Weights of a small mixture-of-experts language model, trained from scratch on English Wikipedia: a variant of Adam for the experts.
Below are experts of layer 8 (counted from 0) of a mixture-of-experts language model. Rows are named gate (a neuron's input weights, with its number), up (a neuron's input weights, with its number) and show model dimensions 0-191. Each number is 50 + 12 x the weight over its row's rms, rounded and kept within 0 to 99.
Before each expert's rows: "comes after" lists some tokens at least twice as common just before its tokens as in all text. This comes from a sample of Wikipedia text that the model never trained on. Tokens count by the router's weight.

# expert 133
comes after: ";", ":", "–", "°", "=", " 18"
gate0:50 44 36 36 37 43 50 53 33 50 38 52 49 46 56 34 53 40 49 54 47 45 55 54 47 73 45 36 60 59 69 38 55 39 48 66 45 58 55 45 36 51 51 68 50 25 62 61 31 38 34 46 43 53 42 30 40 52 44 48 46 62 60 20 48 51 53 41 45 36 37 64 80 41 35 66 59 47 61 46 71 52 28 72 48 61 47 51 46 39 44 48 70 47 47 69 73 65 36 44 49 54 29 52 55 46 53 57 67 58 47 56 42 33 46 68 52 56 60 33 33 57 57 38 25 81 49 19 48 52 50 29 38 50 55 67 54 33 46 56 58 30 49 43 61 30 51 38 44 59 28 60 52 83 54 50 49 36 59 36 50 44 46 43 50 70 34 35 49 30 44 52 55 47 53 41 50 59 36 77 55 54 71 56 37 54 61 43 56 30 39 69
up0:44 37 66 73 31 48 56 39 32 37 52 32 39 49 47 40 43 60 55 53 40 37 50 43 72 21 48 59 40 44 45 63 16 33 53 48 64 59 44 58 48 59 43 44 44 60 42 67 76 60 59 79 50 46 64 68 48 37 79 41 64 45 39 78 73 52 71 56 52 57 52 48 51 60 49 50 47 39 56 43 37 64 49 50 55 20 46 40 52 52 57 53 38 63 57 32 37 28 62 48 46 34 67 37 81 55 57 37 55 48 50 47 67 37 39 53 51 60 52 55 41 60 59 52 53 40 39 58 65 54 57 63 61 44 45 42 30 67 55 41 55 53 53 61 50 73 45 36 43 57 53 36 74 46 43 44 38 50 46 79 44 57 52 27 51 42 66 61 45 35 29 38 62 59 40 51 62 59 50 48 69 41 39 61 58 48 42 46 52 65 60 29

# expert 75
comes after: ",", "s", "\"", " however", ")", " Bab"
gate0:50 49 70 34 64 50 42 54 57 56 45 36 38 59 43 53 38 47 60 60 53 63 52 32 46 42 34 78 62 60 60 41 43 49 52 42 57 48 69 67 43 65 57 41 50 59 31 48 47 19 57 44 60 47 60 42 36 44 54 50 49 53 47 69 61 33 64 53 59 50 61 66 39 60 60 41 55 42 29 71 57 43 54 37 58 51 42 46 55 57 46 59 10 54 49 20 51 40 74 50 44 49 57 42 49 40 54 45 65 48 48 53 64 46 69 48 26 76 52 68 58 48 52 65 47 59 74 36 64 50 61 65 73 66 75 47 47 49 44 60 45 37 41 67 52 54 54 40 62 64 49 34 43 39 42 53 40 62 17 37 58 66 53 29 67 36 56 48 41 57 55 54 38 60 57 69 63 32 55 66 56 44 37 35 63 48 77 72 43 43 57 54
up0:51 74 45 50 35 54 39 57 55 33 46 69 55 53 38 51 51 52 44 76 48 54 49 46 36 64 49 63 62 41 76 51 57 56 30 31 50 37 71 46 58 47 59 68 56 48 41 38 39 48 47 75 81 70 62 42 61 65 44 29 79 21 44 44 68 45 67 37 47 28 54 53 59 49 49 57 44 43 55 49 59 55 48 56 51 43 38 35 55 64 63 63 62 60 31 56 44 64 63 64 74 36 40 49 66 52 48 52 67 48 36 39 51 47 53 33 32 49 52 55 59 40 44 48 37 53 53 58 65 37 53 46 65 32 35 41 46 58 47 53 53 40 30 69 78 48 42 54 42 51 44 57 52 53 48 46 35 69 50 55 12 69 68 26 37 68 50 54 48 63 60 49 60 50 63 51 53 52 48 56 43 37 29 60 37 33 63 65 39 51 46 45

# expert 74
comes after: ",", ")", "s", " well", "\"", "es"
gate0:39 49 56 49 69 60 38 37 53 37 33 47 67 35 41 52 74 39 49 57 48 54 37 69 68 38 72 55 73 28 44 38 41 62 33 38 32 68 56 42 44 53 57 49 36 45 44 49 46 54 45 46 61 68 48 50 50 48 45 33 55 56 32 45 50 49 50 55 55 39 41 32 51 57 54 37 50 39 54 32 59 24 56 34 59 54 41 67 46 53 46 52 37 38 56 39 39 71 63 55 38 46 38 65 58 44 40 86 67 51 39 41 54 47 43 60 48 57 33 36 61 39 45 69 36 74 42 58 56 60 58 26 60 39 39 58 47 67 41 53 54 41 43 52 61 24 36 60 31 42 53 53 50 27 67 50 45 62 46 54 57 36 48 70 64 58 51 30 58 60 56 63 57 33 60 49 22 63 39 25 29 55 47 58 42 61 26 42 40 68 60 32
up0:45 63 49 41 71 59 38 64 46 29 34 67 58 06 31 64 60 62 61 54 42 59 49 57 44 50 41 43 59 50 55 26 52 59 58 46 62 44 60 43 54 49 27 37 62 42 51 47 57 57 51 56 33 58 26 48 61 33 42 44 67 56 34 37 63 49 50 26 39 46 48 71 45 42 42 26 56 63 47 43 62 40 72 40 60 41 30 70 49 57 39 49 30 58 48 39 35 63 59 46 38 42 59 59 41 37 37 62 61 60 27 46 49 43 53 71 43 46 56 48 43 48 42 59 55 46 42 68 48 66 53 47 37 32 56 57 31 70 45 72 58 32 33 59 44 46 33 47 41 60 39 55 70 37 53 26 49 42 36 56 55 58 38 50 61 47 49 38 56 46 53 34 70 39 68 67 44 53 57 47 24 50 52 57 45 23 53 51 51 63 32 31

# expert 156
comes after: "–", ".", " +", ":", " −", " won"
gate0:55 48 31 66 59 59 62 61 68 56 51 64 55 32 39 61 52 42 46 48 26 55 63 74 42 53 67 30 41 49 39 60 28 31 54 72 51 47 45 41 58 52 39 50 40 57 42 43 32 45 52 62 44 59 40 39 60 55 48 39 49 84 53 63 39 46 79 56 48 61 63 54 63 39 38 52 33 45 48 30 49 46 35 46 39 61 67 50 54 31 61 56 38 49 49 39 49 34 69 50 58 58 54 66 53 50 54 49 40 48 65 52 47 54 68 51 40 48 51 36 39 71 69 49 58 58 49 28 50 09 45 46 38 37 82 41 52 56 66 52 61 48 43 77 23 39 35 60 31 51 53 63 41 47 48 54 56 52 44 46 47 53 50 51 36 35 37 67 61 56 44 64 44 61 44 47 39 52 44 73 40 22 55 56 66 52 28 48 29 35 48 48
up0:44 33 59 38 42 41 52 56 47 65 59 36 42 35 64 24 51 26 49 69 50 72 64 42 32 52 41 66 45 45 38 53 58 73 58 47 36 52 21 65 49 41 47 34 41 46 62 55 68 40 63 53 45 39 57 45 50 50 42 48 71 57 59 63 42 59 47 41 59 43 28 25 52 53 47 31 58 62 39 52 45 45 72 45 64 36 41 63 65 55 54 39 54 58 42 57 58 49 36 42 37 47 64 66 49 24 59 62 56 50 54 58 65 45 42 57 28 49 48 33 58 40 70 62 53 47 49 61 34 70 73 53 50 66 54 47 59 50 42 57 65 51 59 36 72 35 61 49 41 56 26 35 50 58 35 41 60 58 53 49 50 73 67 44 69 60 30 63 55 59 35 24 43 65 51 53 37 24 59 39 61 57 49 44 60 43 55 32 74 59 53 74

# expert 9
comes after: "–", "19", ",", "18", ".", "="
gate0:46 45 66 39 32 65 46 66 39 41 47 59 48 62 51 35 69 52 51 66 45 32 49 51 63 53 42 59 43 40 41 50 49 54 47 47 48 38 63 56 35 47 36 68 63 29 37 34 43 51 37 51 50 24 61 60 40 41 52 69 65 51 65 50 51 47 48 34 51 40 66 64 43 44 58 48 54 33 35 68 58 44 41 66 47 69 35 44 56 67 48 53 51 61 50 51 40 34 68 45 51 47 64 52 44 55 57 70 51 74 42 42 46 57 44 50 44 54 59 37 69 46 48 60 60 39 73 47 72 64 21 46 63 58 63 46 17 56 36 71 51 41 34 40 48 53 70 44 63 50 60 48 78 48 42 40 57 64 44 62 76 66 59 74 37 60 34 42 57 60 53 47 25 61 35 55 68 66 44 46 77 52 57 48 59 25 72 68 48 36 40 54
up0:28 48 69 40 29 60 56 72 39 49 49 61 46 59 42 48 76 53 34 80 70 36 56 48 58 52 42 64 59 33 52 30 57 40 55 39 47 37 58 57 39 33 39 67 69 39 46 41 54 41 37 43 32 29 65 56 43 44 59 71 68 36 53 47 70 49 45 45 56 41 62 45 42 58 59 38 61 53 41 66 59 45 34 45 48 53 48 35 46 64 54 47 38 67 58 55 53 42 68 44 44 43 48 50 44 55 52 70 41 69 51 37 48 67 51 52 48 54 68 36 54 41 45 62 57 45 66 48 57 59 23 46 65 65 62 52 37 57 47 75 68 39 44 35 54 70 62 46 61 56 50 51 86 41 60 54 69 50 30 60 70 58 50 72 37 60 32 51 44 54 53 38 37 67 40 55 79 50 52 51 66 61 60 39 58 35 69 67 44 41 40 62

# expert 117
comes after: " in", " 18", ",", "In", " In", " March"
gate0:61 34 27 41 38 46 53 49 51 39 62 59 61 27 62 40 70 54 45 45 62 47 50 35 35 66 57 49 53 30 54 68 42 53 57 51 68 70 47 75 55 48 43 74 59 32 56 74 33 50 56 58 57 49 67 41 47 32 56 55 42 41 53 51 66 64 56 40 36 47 61 52 43 56 26 61 47 35 40 29 59 70 66 33 46 57 55 42 45 27 54 73 68 48 51 59 50 38 25 24 81 47 55 43 61 49 36 45 55 44 54 55 48 48 52 72 56 79 44 45 51 50 58 30 50 44 48 52 39 42 53 37 47 43 52 42 45 43 38 69 47 38 47 63 36 38 40 54 48 45 48 53 47 40 52 31 56 54 51 51 44 49 58 46 60 57 37 47 54 33 50 31 57 84 34 47 76 75 48 45 43 54 44 62 36 52 44 48 90 63 40 48
up0:27 53 63 45 69 37 54 53 45 32 47 52 51 67 58 61 50 49 60 68 41 33 62 64 64 35 47 44 46 61 43 28 49 70 36 51 41 52 43 66 53 44 60 37 61 82 52 49 48 37 43 34 50 50 33 44 48 55 35 56 60 40 51 46 29 34 41 36 60 51 42 46 34 44 61 46 42 69 44 72 53 44 67 36 49 76 33 67 62 55 32 18 31 49 38 47 54 54 51 68 36 67 47 46 72 49 66 62 56 55 56 30 38 46 66 35 42 52 51 61 49 60 40 66 47 51 46 59 33 61 36 46 51 49 44 49 57 40 65 44 62 51 68 49 71 43 51 49 41 50 69 53 56 40 58 46 61 59 61 53 52 44 55 54 42 24 64 48 70 52 63 80 41 51 60 47 22 41 30 45 66 24 40 50 53 38 46 78 37 49 51 66

# expert 1
comes after: "\n", " as", "s", " Kingdom", " Genre", " Clade"
gate0:56 45 57 59 49 49 56 27 60 32 71 65 27 65 43 39 66 47 43 49 43 37 47 70 60 66 46 49 60 56 52 52 63 51 57 42 58 77 48 47 21 46 56 62 77 39 51 33 38 55 52 37 67 32 65 55 30 59 69 43 41 49 60 52 43 60 50 53 35 41 43 40 46 49 41 65 41 63 67 62 39 52 48 66 47 70 43 41 45 43 48 52 67 48 27 47 49 48 57 39 61 35 54 73 35 41 57 19 35 47 56 41 34 44 49 25 43 33 47 57 57 56 48 57 58 55 49 34 35 57 36 48 35 39 55 50 42 59 55 33 42 51 34 67 34 67 37 22 49 59 46 55 31 62 60 50 54 62 62 57 67 65 50 35 42 50 63 38 76 71 70 52 44 58 28 37 43 49 52 60 39 26 45 51 26 64 58 38 54 41 47 64
up0:24 51 38 63 45 42 51 41 59 15 47 47 59 59 40 26 73 46 42 37 46 55 62 57 51 54 56 62 34 49 57 47 52 47 61 40 62 58 64 61 28 56 54 68 74 58 54 42 33 72 48 44 60 49 57 57 50 40 74 52 48 35 44 80 48 49 51 41 54 37 39 35 42 71 57 63 40 35 34 48 48 41 44 61 73 64 59 52 43 45 42 53 77 55 65 54 36 58 75 42 53 43 59 41 30 56 52 37 38 60 72 32 58 38 49 49 57 54 40 53 50 75 42 63 42 36 53 58 52 65 21 63 42 41 64 43 61 35 52 31 56 54 48 69 58 55 56 51 62 40 38 55 37 50 42 36 56 56 46 54 51 59 50 27 42 55 38 60 63 31 60 35 44 48 52 59 44 40 53 57 51 31 79 38 33 59 66 35 25 66 44 40

# expert 62
comes after: " was", ",", " as", ")", " He", " and"
gate0:35 49 43 53 41 55 51 57 66 78 40 46 41 68 33 53 54 24 42 62 31 37 30 19 41 59 53 51 32 52 47 58 38 50 38 25 40 52 44 42 27 59 50 22 41 52 56 39 47 47 44 50 80 47 32 50 52 55 30 53 36 42 77 68 54 34 45 77 42 36 51 48 29 57 40 43 56 42 52 68 25 35 41 58 70 68 54 72 68 59 62 54 56 60 56 36 52 52 70 30 45 45 35 43 50 46 36 48 45 57 56 30 53 52 53 45 48 61 43 58 54 25 65 54 45 52 39 51 65 48 58 45 49 52 36 66 56 65 49 67 36 53 46 71 57 38 61 47 57 33 54 50 52 56 61 45 38 63 56 41 57 48 50 67 50 58 56 59 57 43 79 52 47 58 58 47 31 56 59 44 59 42 45 37 80 51 45 34 40 59 68 54
up0:39 51 57 55 66 56 24 62 45 54 40 65 48 56 46 04 48 31 56 61 38 61 42 46 49 61 59 59 49 61 60 59 55 49 39 29 61 39 61 31 39 33 50 46 62 58 68 43 56 61 21 39 65 54 52 51 62 34 29 42 33 56 44 47 36 53 59 48 38 48 49 47 26 32 39 49 51 29 67 42 52 48 26 71 43 66 54 43 49 59 51 37 63 56 46 48 51 49 67 32 50 56 55 56 47 41 30 58 46 63 41 44 49 36 47 29 68 56 43 28 26 40 46 62 44 45 56 48 50 54 25 57 44 81 44 48 89 39 34 44 66 54 60 43 47 59 59 46 70 32 43 48 50 52 38 63 48 51 35 50 50 56 43 63 72 47 52 49 50 52 34 47 50 46 68 34 31 32 53 38 53 64 49 43 55 59 58 38 37 52 68 46

# expert 106
comes after: " the", " The", " and", " at", ":", " \""
gate0:34 60 53 49 59 70 57 61 58 43 38 47 42 52 50 35 51 61 65 30 58 30 42 52 64 50 31 61 40 18 33 49 62 56 67 53 51 66 68 26 23 56 42 52 44 53 55 68 56 40 43 31 51 49 63 50 57 38 52 42 52 67 57 60 46 51 71 37 43 48 46 55 52 49 57 45 55 63 32 58 68 47 28 42 49 56 44 49 53 78 55 38 36 50 45 45 34 43 61 41 45 41 53 32 62 38 42 50 57 39 43 43 43 46 67 48 40 46 52 64 42 69 55 50 67 31 53 41 47 56 43 56 34 77 64 42 42 21 56 73 50 55 36 55 75 63 51 56 59 47 57 50 32 62 68 33 49 38 53 35 71 45 29 36 39 58 53 61 41 71 32 60 74 54 65 47 51 55 32 32 74 45 34 54 61 52 52 45 41 73 27 56
up0:35 69 75 48 59 42 41 48 63 53 32 61 53 69 35 52 46 59 45 51 72 19 56 41 54 54 63 60 42 45 43 52 41 56 49 48 64 55 45 52 26 28 54 60 41 54 66 44 38 44 44 35 48 40 44 51 65 59 34 52 50 56 60 58 48 53 33 45 56 60 57 45 31 64 37 51 71 61 15 77 66 46 50 69 38 45 29 55 37 76 39 30 30 67 24 32 23 43 52 54 36 28 52 49 53 37 46 43 40 52 60 47 50 33 60 42 32 48 58 55 42 44 58 49 48 53 42 40 38 60 39 56 41 65 57 51 49 35 56 69 35 72 37 42 55 63 49 46 56 63 64 58 67 65 69 43 48 42 67 62 47 65 58 58 40 66 68 62 44 58 31 62 64 46 58 60 42 56 42 50 56 49 41 64 33 48 46 42 47 59 28 64

# expert 123
comes after: " the", "|", " of", " a", " as", " Liberal"
gate0:29 44 52 59 48 52 57 51 65 64 44 57 41 51 38 58 61 43 43 63 57 41 43 33 35 80 49 53 61 31 51 53 63 71 57 42 41 41 53 63 56 41 63 53 71 26 58 63 56 60 59 58 55 51 49 27 76 39 48 39 30 59 49 44 39 50 59 43 38 58 57 46 43 69 36 46 42 58 67 41 53 48 32 61 59 48 45 47 48 49 54 39 50 46 48 56 53 44 45 55 23 66 64 49 41 31 44 62 31 53 49 34 56 38 64 53 58 70 32 34 56 50 31 54 45 69 72 33 44 45 47 37 49 50 45 72 45 62 45 34 49 85 67 52 45 50 25 53 55 57 65 26 62 66 66 39 61 55 68 38 52 45 40 52 64 38 70 64 42 24 70 52 77 58 66 33 58 29 39 22 59 35 48 38 46 56 44 55 45 48 55 52
up0:39 51 50 43 45 50 60 46 24 13 52 59 47 62 45 69 44 34 53 63 50 62 39 47 34 37 45 59 52 58 43 48 40 47 35 38 39 31 56 78 51 48 48 56 30 51 40 33 32 37 50 66 72 42 42 38 55 65 59 45 65 43 58 60 44 55 33 79 43 47 49 33 36 36 63 67 30 62 57 31 55 66 66 52 42 35 67 57 44 63 56 74 65 51 58 65 54 30 73 39 57 24 56 48 51 44 48 52 42 65 40 61 44 67 36 47 51 29 43 45 53 43 45 70 41 33 38 60 43 37 53 55 42 52 54 53 60 55 44 65 32 43 59 64 43 41 62 44 51 49 41 51 49 46 44 61 36 44 49 41 28 81 76 56 45 68 31 51 55 53 49 59 31 37 42 50 60 46 50 57 61 50 53 80 42 46 56 51 54 73 68 49

# expert 155
comes after: "|", "-", " the", " a", " an", ":"
gate0:73 44 35 44 47 36 59 37 24 50 45 50 51 25 50 36 62 69 53 30 48 46 42 59 66 54 42 40 63 38 41 52 83 72 65 48 48 56 48 61 53 53 62 36 49 51 53 39 64 71 49 46 41 50 66 49 50 42 43 44 65 65 53 53 53 50 45 47 32 50 45 43 40 33 51 69 71 49 49 56 40 46 46 46 67 30 42 66 46 70 42 63 67 49 77 56 14 56 42 34 45 62 32 43 48 57 59 43 61 68 38 54 40 70 52 41 57 51 46 58 50 38 56 57 59 45 32 56 47 50 30 43 53 56 57 65 48 55 40 56 57 43 47 42 45 44 41 33 56 66 25 46 23 24 60 40 54 62 48 42 50 30 28 69 58 46 61 35 45 36 51 35 48 45 34 51 29 63 62 77 53 50 54 31 61 23 43 66 44 60 52 54
up0:49 38 53 62 30 59 45 56 63 50 48 41 29 45 49 32 53 38 65 45 57 59 80 47 64 45 33 40 48 53 45 39 54 52 56 47 87 47 59 54 32 51 68 69 60 56 38 37 46 54 63 35 41 27 46 55 46 70 50 43 59 50 34 42 26 38 62 56 62 53 54 32 23 45 47 61 24 69 44 46 50 36 70 43 39 43 50 39 58 56 19 65 61 58 60 34 36 62 64 49 43 40 43 40 59 49 63 73 46 61 33 56 58 48 54 29 37 29 53 56 42 50 37 57 30 27 52 48 56 42 54 58 36 20 46 50 50 60 72 52 22 59 42 60 41 44 75 49 49 70 66 34 52 45 50 33 54 54 44 56 42 54 50 44 63 42 43 65 49 47 45 48 60 50 43 45 62 42 55 44 57 49 62 39 57 27 58 58 35 71 58 40

# expert 109
comes after: ",", " United", " New", " in", " South", " of"
gate0:26 44 47 67 50 58 50 52 31 69 53 55 49 57 39 55 56 37 62 41 48 44 63 54 51 64 67 56 52 24 48 40 30 39 56 52 72 72 37 38 51 43 48 30 62 47 63 50 33 57 37 40 64 59 31 45 58 49 41 63 52 36 11 63 48 49 22 35 50 19 50 63 33 63 30 45 54 44 57 44 52 44 60 57 47 79 49 45 49 48 48 49 41 53 47 43 50 59 61 68 54 48 35 53 81 46 44 51 63 41 60 50 71 33 29 40 49 59 67 39 50 67 44 57 43 50 45 59 34 51 57 61 45 21 41 69 61 45 47 57 47 55 43 18 55 48 40 35 42 40 53 52 70 78 37 48 74 62 40 53 44 52 27 44 49 64 56 57 40 54 51 40 71 63 60 61 44 44 39 47 60 60 48 52 38 40 48 58 50 38 43 33
up0:50 58 38 54 48 57 45 39 51 60 45 54 40 58 61 41 59 30 45 33 63 68 57 56 39 57 50 42 58 55 44 57 51 52 64 59 45 53 58 48 66 36 58 17 62 47 43 64 62 61 58 38 60 45 45 51 61 52 41 16 48 55 48 74 68 58 36 45 32 21 45 41 33 67 25 47 40 48 53 47 25 46 22 62 40 53 66 46 29 38 46 71 48 53 60 34 37 68 41 50 61 57 44 56 64 69 50 21 55 58 66 55 46 35 25 62 62 47 62 26 46 51 56 54 67 38 30 61 39 44 33 64 56 42 53 41 53 53 44 38 44 38 80 39 67 48 39 43 60 51 57 30 50 62 43 48 54 61 40 33 41 53 19 49 48 40 60 55 40 32 39 47 50 28 52 59 70 41 61 38 61 41 56 42 53 38 56 64 54 52 55 47